{
  "n_experts": 16,
  "hidden_act": "swiglu",
  "router_score": "sigmoid",
  "norm": "rmsnorm",
  "positions": "rope",
  "rope_theta": 1370.0,
  "parallel_block": true,
  "max_grad_norm": 1.0
}
Below are experts of layer 2 (counted from 0) of a mixture-of-experts language model. Rows are named gate (a neuron's input weights, with its number), up (a neuron's input weights, with its number), down (a neuron's output weights, with its number) and show model dimensions 0-127. Each number is 128 + 24 x the weight over its row's rms, rounded and kept within 0 to 255.
Before each expert's rows: a language model's description of what the expert responds to. This comes from a sample of Wikipedia text that the model never trained on.

# expert 0
What it handles: Table and list separators. Pipes, colons, commas and percent signs separating fields in tables, infobox lists and sports results, e.g. "| 2019 |", "Headquarters:", "2–2;".
gate1 [141 156 124 121 123 111 124 140 119 190 136 175 129 131  73 120 168 131 141 146 124 117 124 118 149 119 115 121 110 141  70 120 126 115 118 183 140 101  97 160 156 114 163 127 128 125 117 107 104 111 140 157 137 109 113 114 139 111 132 116 164 110 123 135 152 102  86 144 132 139 126 129 105 133 140 124 144 159 154 195 123 120 125  53 143 136 137 147  94 167 151 161  91 126 136 156 113 143 149 154 139 118  97 110 109 160 179 129 170 136 123 169 116 120  74  99 113 115 121 132 133 105 106 101 118 132 132  88]
up1 [151  90 112 148 135 125 170 142 149 128 128 150  92 139 113  99 121  87 202  96 183 114 129 147 121 128 123  95  96  65 147 137 118 104 151  99 104 133  55 143 125 142  97 143 126 108  93 123 143 115 124 128 121  82 120  96 138 110 114 124 126 100  99 121 134 125 140 102 149 105 111 107 155 134 146  84 140 161 123 103 121 167 111 131  94 134 117 163 141 145  88 103 132 132 113 133 112 132 114 126  99 104 144 128 124 121  62 131 117 156 158 113 109 123 130 158 140 100 110 133 139 111  94 140 153  96 125 152]
down1 [109 158 152 154 131 124 107 126 165 131 119 154 115 133 127 120 111 111 160 136 121 132 153 164 107 124 169 126 113 139 100 140 154 148 119 113  85 171 124  93 111 158  78 116 137  95  93  91 115 128 156  98 150 156 145  96 155 144 148 149 132 128 145 151 115 115 109 169 148 131 109 128 133 135 175 115 151 143  91 111 121 156  92 180  81 117 136 116 172 107 141 186 148 105 155 154 115 121 121 114 121 124 150 134 152 141 154 129 103 140 102 120  97  84 149  84 139 140 168 142 148 127 130  86 132 110  77 119]

# expert 9
What it handles: Mid-name pieces in tables. Word pieces finishing capitalized names in sports tables and place lists, such as St-all-ions, R-am-os, I-v-ory, Mad-ison.
gate1 [133 146 130 115 118 114 107  99 123 185 152 183 127 145 116 134 150 131 153 133 119 127  99 112 164 117 157 128 127 140  83 158 107  94 107 177 144 113 150 151 166 160 167 124 115 121 126 103  83 125 126 144 137 127 118 125 114  99 132 121 177 135 106 130 121 105 105 152 129 136 119 146 122 131 119 139 121 153 143 144 116 112 136  99 138 129 170 142  81 174 167 141 118  87 142 163 132 147 168 173 165 162  94 117 100 139 160 115 151 162 123 116 118 143  94 111 111 140 114 141 135  77  94  92 148 139 155  81]
up1 [125  94 102 112 108 150 148 125 122 131 126 153  91 147  95 105 101  85 144 110 158  72 110 141 131 119 150 113 104 119 117 122 101 117 165  94 103 104  44 130 114 109 148 129  96 100  59 136 121 145 135 110 123  69 134 113 149 130 115 159 123 100  96 119 119 133 114  96 137 135 126 125 161 153 130 111 135 136 134 125 139 174  83 155  86 109 113 139 123 122 127 113 152 119  89 148 124 132 123 152  86 121 116 139  88 145  68 141 140 146 114 115 139 117 113 164 119 142 121 110 128 101 107  82 140 105 122 132]
down1 [124 160 139 122 139 105 134 105 141 139 100 152 113 127 156  80 133 135 124 119 138 170 122 131  89 140 133 144 109 169 135 118 120 144 165  99  95 145 108 107  88 139  84 159 122 110  90 136 145 111 148 130 136 190 146 106 162 148 143 155 112 155 140 118 134  88  83 147 135 134  94 147 131 147 135 128 132 122  98 105 126 150  75 184  66 111 127 117 205 104 157 156 114 121 130 124 143 138 112 120 123 119 148 156  90 121 121 137 107 119 122 124 113 110 163 127 119 128 132 125 124 131 131 102 133  97  60 150]

# expert 2
What it handles: Sentence and section ends. Sentence-final periods, paragraph breaks and wiki heading markers like "==See also==" or "===2012===", often in species or reference lists.
gate6 [107 149 123 183 150 114 105 116 141  73  84 114 109 110 142 159 137 121 164 123 116 101 124 134 146 127 162  84 140  76 124 140 113  94 132 142 161 127 112 146 162 122 125 156  99 153 165 149  79 146 129 161 132 154 165 119 167 152 129 128 151 145 189 109 110 150 155  97 112 107 120 105 104 165 121 117  89 123 112 103 170 130 127 157 146 144 147  88 121 100 155 130 121 122 136 126 164 123 142 119 119 103 150 122  84 104 139 125 162 131 158 107 103 137 122 168 139 130 154 117 109  99 114 135 130 137 148 181]
up6 [ 88 134 104 146 159 125  74 116 159 124 112 107  91 177 143 153 129 104 114  84 122 169 171 126 151 170 124 115 118 154 104 139 148 147 118 139 144 119 110 119 100 133 125 114 140 140 123 156 163  90 161 106 137 141 142 131 136 121 138 134 136 109 152 110 139 149 107 122 172 127 129  96 118 121 200 172 133 117 136  93 169 173  98 103 123 110 140 155 131 130  87 105 110 136 135 129 109 113 107 104 125 126 145 105 146 139 111 148 123 148 153 123 157 139  72 119 137 159 172  91 128  89 159 156 141 106  90 123]
down6 [140 164 160 102 128 145  98 112 118 194 143 106 145 128 131 115 164 126 105 142 133 164 142 115 129 156 111 173 121 148 122 138 155 100 122  86 106 160 108 117  98  77 120 117 164 119 117 104 136 155 137 117 120 122  94 121 107 121 134 126 167 131  99 112 157 121 103 109 148  99 122 135 105 105 116  92 141 152 158 162  59 156 129  80 102 146 160 145 121 152  88 166 101 128 162 139 156 129  93 117 147 150 168 143 125 146 121 143 124 133 100 135 153 142 122 150 108 157 137 154 181 133 122 152 108  98 158 131]

# expert 8
What it handles: Name and title fragments. Capitals and word pieces inside proper names, team names and titles, e.g. Hancock, Fas Racing, LDU Quito, Army, FC.
gate5 [131 172 107 133 118 128  90 114 102 112 135 101 146 135 145 115 140 118 136 119 157 142 126 143 106 166 146 129 136 145 145 153  95  98 135 116 139 152 154  60 162 117 167 130 143 163  92 126 134 111 132 146  53  83  87 112 112 124 147 104 113 152 182 119 109 117 145 113 117 123 155 132 146 132 121 122  94 138 112  97 111 125 130 128 129 159 180 113  62 117 106 137 114 128 172 119 100 113 120 158 128 140 102  94 127 115 119 109 124 126  95 119 122 136 190 125 176 132 113 128 160 124 148 132 120  90 101 105]
up5 [115 124 117 136 123  87 126  91 107 136  78  96 113 101  91 107 104 149 182 162 107 110 164 109 143 133 176 142 125 124 150 130 118  67 137 126 178 129 109 178 101 110 122 123 130 137 141 125 123  79  70 135 162  95 123 156 105 118 115 123 112 164 121 107 117 150 140 146 139 137 111 112 114  91 139 146 110 140 117 159 150 147 147 121  85 118 165 143 108  79 140 107 139 117 129 121 150 129 137  97 118 148 142 138 139  88 140 110 123 112  87 120 121 129 169  96  90 122 132 115 173 118  94 156 130 100 144 149]
down5 [141 103  74 153 141 134 110 139 101 144 144 135 124 116 105 111 162 123 181 130  99 104 151 149 109 131 156 116  95 140 111 130 156  94 155 108 162 117 107  97 143  97 131 121 115 108 125 116 174 111 137 150  69 109 121 147 152 150  80 174 166 155 147 113 125 147 148 159 129 104 133 112 107 128 106 121  94 104 107 147 185  92 106 150 102 162 140 120  88 102 102 136 173 137 119 154 113 118 116 159 101 148 131 124 144 138 133 104  88 114 110 176 123 146 150 145 146 145 140 144 149 124 129 133 149  85 105  98]

# expert 12
What it handles: Digits in tables. Numbers in tables, statistics, scores, times and coordinates, e.g. "| 66 |", "1:17:32", "1.73 m".
gate6 [114 158 143 190 127 105 105 137  99  92  98 126 114 116 139 170 119 154 182 140 103 126 140 103 161 152 143 117 136 110 117 129 120 105 124 115 137 113  75 150 125 148 118 154  93 153 160 148  92 133  95 155 176 137 138 166 132 122 114 145 170 120 156 116 104 139 152 103 118 103 114 101 100 137 117 110  97 122 140 132 151 114 151 164 101 154 137  86 132 100 129  77 125 122 141 128 127 108 113 111 108 134 177 137 108 102 147 100 168 119 154 100  99 117 125 132 132  97 148 100  61 113 125 128 103 157 147 162]
up6 [ 96 119 109 160 165 129  96 120 149 104  88 126  82 163 137  68 148  94 126 121  87 153 169 113 140 160 107 123  73 160 100 123 130 111 134 150 141 132  90  91 111  96 157 123 133 148 133 165 139 107 127 132 130 114 142 137 132 111 129 122 146 129 177 110 165 118 127 138 108 136 131  82 149 146 207 144 149 127 156 114 127 161 121 130 110 134 119 143 100 115 123 116 116 154 139 130 110 110 114 137  92 135 144  92 126 147 134 143 129 157 131 128 163 138  70 104 144 132 175 120 141 158 138 172 156 111 150 132]
down6 [136 148 109  90 114 127 107 109 116 170 115 137 147 137 169 120 156 136 100  87 147 163 182 123 102 176 104 174 145 117 102 124 128 107 139 106 117 147  74 140 139  86 175 112 149 133 167 127 151 136 100 136 147 130 112 100 108 108 117 128 175 152 104  75 135 145 147 104 135 108 144 161 113 123 120 112 116 133 149 149  83 156 113 102 123 161  84 149 153 130 142 136 125 138 112 143 154 117 115 147 124 146 142 160 113 170 116 138 131 127  96 113 146 152  81 110  99 172 154 120 155 138 142 142 104  81 130 119]

# expert 15
What it handles: Verb prefixes and dashes. En dashes and hyphens, plus word-opening stems of Latinate verbs and nouns, such as rece-ive, occ-urs, con-, ex-, lic-ensee.
gate5 [109 145 103 126 144 112  81 152 110 116 158  96 167 118 164  92 153 128 172 142 141 154 109 120 113 154 154 139 121 161 162 152  93 106 139  88 129 130 115  79 113 105 141 131 128 160 122 145 160 141 121 139  86 104  89 103 128 151 146 110 110 138 144 102 122 117 137 108 111 122 139  94 138 155 126 131  89 132 105 114 122 145 137 132 138 135 174 124  65 126 145 128 101 109 181 133  90  90 120 148 147 156 127 111 152 115 117 121 105 133 142 115 105 136 188  84 157  80 103 150 140  97 127 100 150 102  98 130]
up5 [107 124 130 137 127  84  95 153 113 136  96 114 109 148 110 132  83 171 129 127 121 105 141 113 131 163 161 151 140 102 153  99 103 130 105 121 184  73 150 168 138 154  91 103 140 164 154 138 127  92  81 128 163 130 126 178 120 108 105 131 125 150 128 119 124 139 116 164 143 169 106 124 117 130 139 138 138 109  63 158 145  97 104 114 103  99 166 141 139 109 127 121 148 124 130 116 129 137 129 127 111 158 151 143 138 103 143  90 128 132 156  92 115 107 121  72  93  98 127 109 127 125 132 180 114 108 152 104]
down5 [131 115  75 146 174 129 136 128  84 112 162 130 175  85 121  88 153 137 173 133  87 115 104 142 122 133 159 123  77 159 120 148 158  95 150 112 144 110  98 110 137 150 102 107  99 125 120 142 133 118 104 135  57 144 133 131 147 161 115 184 134 121 133 137 150 138 144 136 126 103 139 106 120 117  88 109 104 114 106 105 143 102 122 126  88 170 102 108 135 113 108 138 154 142 140 151  95 106 150 154 104 137 146 124 120 118 123 127 104 101  93 145 122 146 159 136 151 101 130 125 140 126  99 100 139  64 106 105]

# expert 10
What it handles: Line breaks and conjunctions. Single line breaks after headings or list items, and clause-linking words and commas like ", but", while, and, However.
gate42 [148 128 137 119 153 131 172 124 110  75 153  97 105 150 138 114 109 130 147 132  95 123 137 127 127 113 154  88 163  91 158 122 126 139 116 147 130 157 134 116 100 126 156 126 155 108 123 151 129  77 166 158 159 112 150 138 118 122 109 139 116 109 129 112 140 164  96 128 161 176 152 122 132 122 143 128 156  95 111 116 127 125  88 113 122 162 169 129 169 102 114 136 104 126 148 143 149 126 122 138 125 122 163 103 127 163 127 127 126 128 143 114 130 117 151 214 109  97 111 113 127 109 131 205 152 118  57 112]
up42 [116 129 131 109 201 155 127 128 131 144 103 140 162 139  96  97 170  98 153 123 144 116 124 116 166 126 169 131 107 126 110 152  77 129 191 110  94 111 136 122 150 108 167 136 122 113 106 138 169  85 112 145 121 103  84 113  95 132 131 151 162 149 154 172 129 103 121 149 155 135 137 127 154 132 138 117 150 126  91 144 114  94 144 138 135 111 117 150 102 126 140 138 104 114 156 178 106 118 131 151 139 110 161  75 130 155 128 133 128 117 154 158 161 104 119 143 140 173 124 113 132 149 137 140 109 165 179 108]
down42 [144 124 136  97 127 100 170 144 107 112 144 156 152 131 151 120 135 186 128 120 113 118 124 136 124 148 126  97 101 139 125  90 143 192 146 104  99 124 110 129 156 137 126 112 135 163 108 120 143 110 141 105  80 121 121 132 112 113 158 126 117 169 137 105 151 176 150 121 161  85  96 113 142  84 126 144  65 144 122 109  96 139 129 127 142 140 109 146 137 182 145 137  87 120  98 195  99 136 112 154 133 149 125 139 156 158 148 113  91 120 124 136 139  72 146 161 113 130 151 153 114 141  96 137 130 117 165 130]

# expert 5
What it handles: Media and event nouns. Common nouns and verbs in album, film and sports-season text, such as film, album, list, season, released, named, was.
gate1 [125 141 128 104 128 116  87 101 111 166 116 162 104 132  88  87 188 122 153 135 140 147 104 123 158 134  85 129 128 135  91 154 122 137 106 203 144 109 119 139 141 129 162 106 142 126 122  90  61 124 134 144 138 106  84 156 140 125 130  99 165 109 139 131 132  94  83 147 133 148 112 144  94 126 135  86 121 156 138 149 141  98 140  94 138 117 135 140 110 141 148 164 123 112 116 154 123 116 130 171 141 145 108 147 115 158 147 120 171 129 135 124 158 150  58 126 120 122 111 112 158 110  93 126 124 137 132  97]
up1 [115 100 111 143 121 148 153 115 154 134  70 145 100 141 146 100 120 121 177  98 183 158 126 144 149 109 165 136 131 110 139 137 138 116 123 107  88 117  77 181 148 116 133 148 120 110 116 111 138 144 117  89 140  90 151 126 136 144 117 152 127  77  90 141 119 156 122  67 132 124 112 164 123 103 135 107 122 147 129 121 139 196  91 100  89 141 143 153 126 144 134 155 104 100 106 116 101 145 103 128 131 125 163 159 144 133  76 156 118 138 112 101 111 143 129 158  94  88 121 128 131  99 105 135 125 119 151 127]
down1 [112 144 158 131 112 136 109 102 150 126 125 159  91 134 138  80 115 125 149 119 114 149 129 154  92 135 128 131 143 157 105 121 138 165 145 119 125 119 121 111 118 108  96 127 154 105 106 125 106 131 140 110 156 152 143 106 179 148 113 119 112 146 168  93 184 107 134 150 118 114 130 142 130 154 167 139 151 126  77 108 145 137  90 199 108 123 118 131 176  86 146 152 163  95 119 150 171 103 126 144 128 119 128 141  89 121 160 149 114 129 119 122 116 100 167 105 116 143 144 126 108 110 125  65 118 109  59 131]

# expert 11
What it handles: Mid-word pieces, plural verbs. Word-internal pieces such as dis-ag-reement and pro-hib-itions, plus plural or present verbs such as are, have, have been, include.
gate1 [126 153 126 119  78 126  98  92 112 143 133 158 113 108  79 126 157 123  93 171 136 132 110  94 173 157 115 132 129 161  87 138 122 114 106 170 145 113  99 128 189 148 141 106 126 143 121  82  92 141 138 136 123 121 140 128 109 112 152 112 190 101 119 125 135  99 103 140 115 133 112 154 116 105 131 114 127 123 145 153 145 124 141  83 140 122 144 163  99 165 172 175 117 106 135 141 120 180 145 140 137 120 114 129  82 165 139 134 147 124 124 150 136 137  92 102 115 132  89 111 170 119 116  76 139 120 137 106]
up1 [128 117 155 158 126 135 131 114 112 126 101 119 101 145 132  96 102  90 133  97 185 110  99 131 120 104 159  93 127 113 111 135 130 157 153  70 117 137  39 172 104 114 134 118 108 134 102  92 131 114 146  99 158  80 166 113 156 135 111 148 136 113 101 145 121 161 133  88 132 117 120 134 140 120 122 108 151 134 155 123 141 154 115  99 124 124 110 173 130 117 123 133 157 148  77 143 124 115 115 153 101 121 154 150 143 120  75 118  88 139 111 146 113 104 114 144 122 101 140  94 113 127 101 108 130 111 135 185]
down1 [121 149 174 108 121 167 135 109 144 142 101 102 120 132 172 131 129 100 137 154 108 135 134 129  82 155 116 103 121 180 129 116 150 123 127 119 106 136 124  90 122 153  87 159 132  98  84 112 131 155 130  93 146 142 135 111 149 151 135 177  96 138 142 128 155  96  84 128 130 151 120 131  88 161 172 143 109 126 108 129 125 180 106 144  71 141 134 144 194  86 140 165 108 107 129 110 136 120 128 113 125 110 118 100 137 119 116 159 103 141 119 139 140 107 126 135 123 152 161 111 141 119 132  97 103  99  60 127]

# expert 14
What it handles: Foreign name endings. Final syllables of non-English names and words, e.g. -az, -ić, -ova, -is, -awa, as in Lascaris, Kolesnikova, Herzliya.
gate1 [130 147  99 117  98  97  85 110 135 161 135 186 134 109  87 115 155 129 140 170 141 159 127 148 138 147 107 121 123 132  71 123 111 113  96 181 115 118 154 128 161 137 144 135 108 135  95  96  88 140 113 125 114  75 132 130 151 125 120 114 209 121 113 136 146 153 118 131  94 110 121 123  97 158 106 122 119 155 159 160 119 112 145  83 145 114 151 124 114 123 129 152  85  98 176 144 141 121 157 128 119 121 117 122 111 151 165 110 148 135 140 129 104 143  74 134 111 113 111 152 144  95 100 107 143 131 164 119]
up1 [118  98 130 140 164 150 167 113 111 137 133 168 105 146 110 107  98  88 150 101 159 102 112 146 123  93 143 102 115  93  85 115 115 109 143  87 100 126  61 119 116  90 134 171 114  92 113 124 139 131 124 100 108  85 113 133 137 142 113 133 120 148 122 143 129 132 128 115 147 137  99 136 140 131 139 124 114 163 166 128 111 152  92 129  77 135 117 157 120 137 112 110 143 116 101 159  99 144 133 148 103 108 128 113 123 144  56 142 118 186 119 121 120 107  87 184 171 115 126  93 136 141 129 136 133 110  96 157]
down1 [138 150 154 145 128 148 124 124 164 126 118 155 143 126 152 130 139 134 158 100 111 171 144 166 107 154 138 119 105 150 138 134 131 126 148 103  98 133 103 104 100 122  98 160 149  88  96 118 154 132 140 119 139 143 154 140 170 140 138 163  97  88 142  97 161 106 117 114 155 155 106 143 134 129 148 135 138 116  99 134  89 168  81 169  78 100 136 122 171  91 144 139 134 120 148 138 138 121 136 113 125  88 156 105 120 130 122 144 117 142 145 110 108 104 164 146 120 138 154 114  99 144 109  92 125 102  26 135]

# expert 1
What it handles: Articles and year digits. The word the (often after commas or in, e.g. ", the", "that the") and leading digits of years or coordinates such as 1045, 2030.
gate5 [125 155 111 118 153 106  98 139 113 107 121 122 131 125 179 111 134 109 154 146 166 123 129 154 102 150 120 131 108 149 151 164 120 119 136 104 116 131 117  99 135 121 168 110 146 118 107 140 158 101 153 130  70  90  82 103 136 136 134 115 122 152 136 138 124 137 120 129  91 157 169 128 148 112 114 149  98 141 116 124 100 146 127 136 136 150 164 108  81 116 123 159 139 151 185 104  95 106 132 163 133 112 148  81 156 137 133  89 100 131 100 109  95 151 178 112 178  85 127 156 191 135 122 119 126  92 107 116]
up5 [105 112 124 117 135  97 123 135  96  98  92 139 112 136  74 119  82 151 166 150 123 129 131 113 120 171 141 153 124  96 151 125 131 104 111  91 165  91 130 194 109 120 118 107 132 154 148 147 121  93 103 129 154 113 125 155 113 105  93 163 110 126 123 133 134 148 128 156 137 173  95 115 117 141 131 120 139 129  94 126 148 112 125 100 111 114 175 123 122 111 132  68 143 156 112 121 157 116 150  88  96 168 171 158 122  92 132 110  98 130 146 106  94 104 134 101 105 106 159 124 180  99 124 124 129  88 121 136]
down5 [168 111  63 140 128 107 125 139 115 105 145 136 135 100 109  91 142 122 178 117 126 153 143 161 117 135 152 154 113 114 118 132 158 100 146  94 126 149  91  95 151 115 114 136 148 127 122 147 145 127 152 140  63 133 132 128 139 159  71 164 152 117 124 159 151 134 115 141 156 108 148  97 112 151  86 108  80 106 140 136 144 100 122 148  92 162  71 119 101 122 111 134 159 155 143 135 126 126 143 156  89 135 105 132 154 106 102 106 101 103  94 152 109 128 149 134 115 100 108 135 146 133 101 105 127 101  85  87]

# expert 6
What it handles: Name-initial capitals. Capital letters and first syllables starting foreign names, especially Asian and South Asian ones, e.g. K, B, Y, "h" in Mohini, Bodhisattva.
gate1 [141 172 105  87 115 126 109 108 141 143 117 166 123 121  74 140 158  91 124 146 108 174 110  97 163 106 105 119 134 143 126 106 120 111  84 161 129 106 113 146 120 129 146 107 111 131 136  83  90 133 153 140 127  85 152 119 107 104 120 127 160 110  81 121 106 122 116 134  97 109 102 150  85 120 119 105 137 143 150 150 116 122 128 100 178 116 126 118  96 180 145 163  89 108 140 129 139 145 158 175 164 147  77 124 117 141 165 108 138 141 143 139 112 145  97 128 109 131 124 149 134 103  89  94 135 118 170  96]
up1 [112 101 128 132 130 152 158 122 130 139 145 146  99 150 136 106  79  73 157  82 133  95 122 152 149 135 129 103 106  94 114 137 115 121 172 118 146 134  75 164 141 138 122 133 127 115 108 148 140 110 115 121 118  66 140 117 144 155 114 166 128 113 104 148 114 159 142 105 137 142  90 132 128 120 133 114 121 149 132 121 152 153  83 116  80 113 118 151 109 133 107 115 147 111  67 178 110 127 132 141  88 126 127 128 108 113  65 138  73 160 110 166 115 120 107 165 127 105 144  89 122 122 132 110 110 116  86 142]
down1 [124 144 126 123 124 146 108 136 166 110 112 106 129 123 155 137 125 128 137 115 114 142 128 163  97 154 133 104 117 136 119 115 141 136 126 140  92 125 106 106 119 152  87 129 123  90  78 109 138 125 158 104 134 158 115 112 159 144 135 155  93 117 113 127 123 112  93 130 166 123 109 128 150 142 168 106 134 107 104  94 140 200  94 165  76 124 128 110 212  94 143 169 176 143 144 132 129 120 156 142 159 111 128 111 138 112 145 143 113 113  97 105 112  84 135 122 106 109 163 124 126 119 108 119 123 100  54 139]

# expert 13
What it handles: Word-initial lowercase letters. Single lowercase letters or short onsets opening a word after and, of, to, a, such as pl-ate, l-ineman, med-ieval, c-ourts.
gate5 [117 168 114 121 113 130  96 114 124 128 163 120 151 173 159  91 120 153 138 107 130 169 131 151 131 162 124 131 140 176 140 171  88 126 108 103 120 143 109  91 103 100 165 112 133 120 152 100 151 129 129 128 101 101 116 101 110 152 144 114  83 129 149 131 141 137 136 128 140 137 155 106 126 117 116 163  73 151 118 101  96 161 162 125  98 175 166  99  79 136 104 142 112 101 151 145  86 113 123 169 123 131 138  92 134 135 161 107 123 116 130 141 130 144 167 118 146 129 113 163 167 152 134  95 166 105  88 110]
up5 [115 116 133 126 151  77 105 114  99 104  79 129 116 132  93 140  82 156 129 138 137 117 128 161 100 152 171 138 127 139 144 150 112 133 112  98 153  96 108 175  90 100 100 105 106 157 148 143 142 102  64 148 139 136 135 155  82 138  71 116 137 140 109 102 137 147 108 137 139 165 123  78 117 147 119 144 128 120 117 164 166 132 129 135 101 111 151 112 140 123 153 118 150 141  99 133 131 124 149 112 149 136 127 145 149  75 124 111  87 149 133 116 143 136 143  66  86 100 130 124 161 120 146 155 139  90 109 136]
down5 [138 130  59 142 139 135 126 120 129 116 162 136 141 124 125 102 129 118 166 102  91 146 139 145 112 129 153 160 101 140  93 137 122 115 143 116 135 125 135 122 143  77 121 116 107  98 136 124 128  95 129 141  69 155 154 163 134 150 110 190 135 117 123 112 149 123 132 137 111 134 113 120 132 126  77 111 117 111 125  94 164 128 170 145  60 131 125  91 113 141 103 137 184 137 103 144 107 152 180 157 115 141 127 160 151 120 129 107 101 133  95 121 103 120 181 154 137 122 160 120 140 150 101 116 127  81  95 103]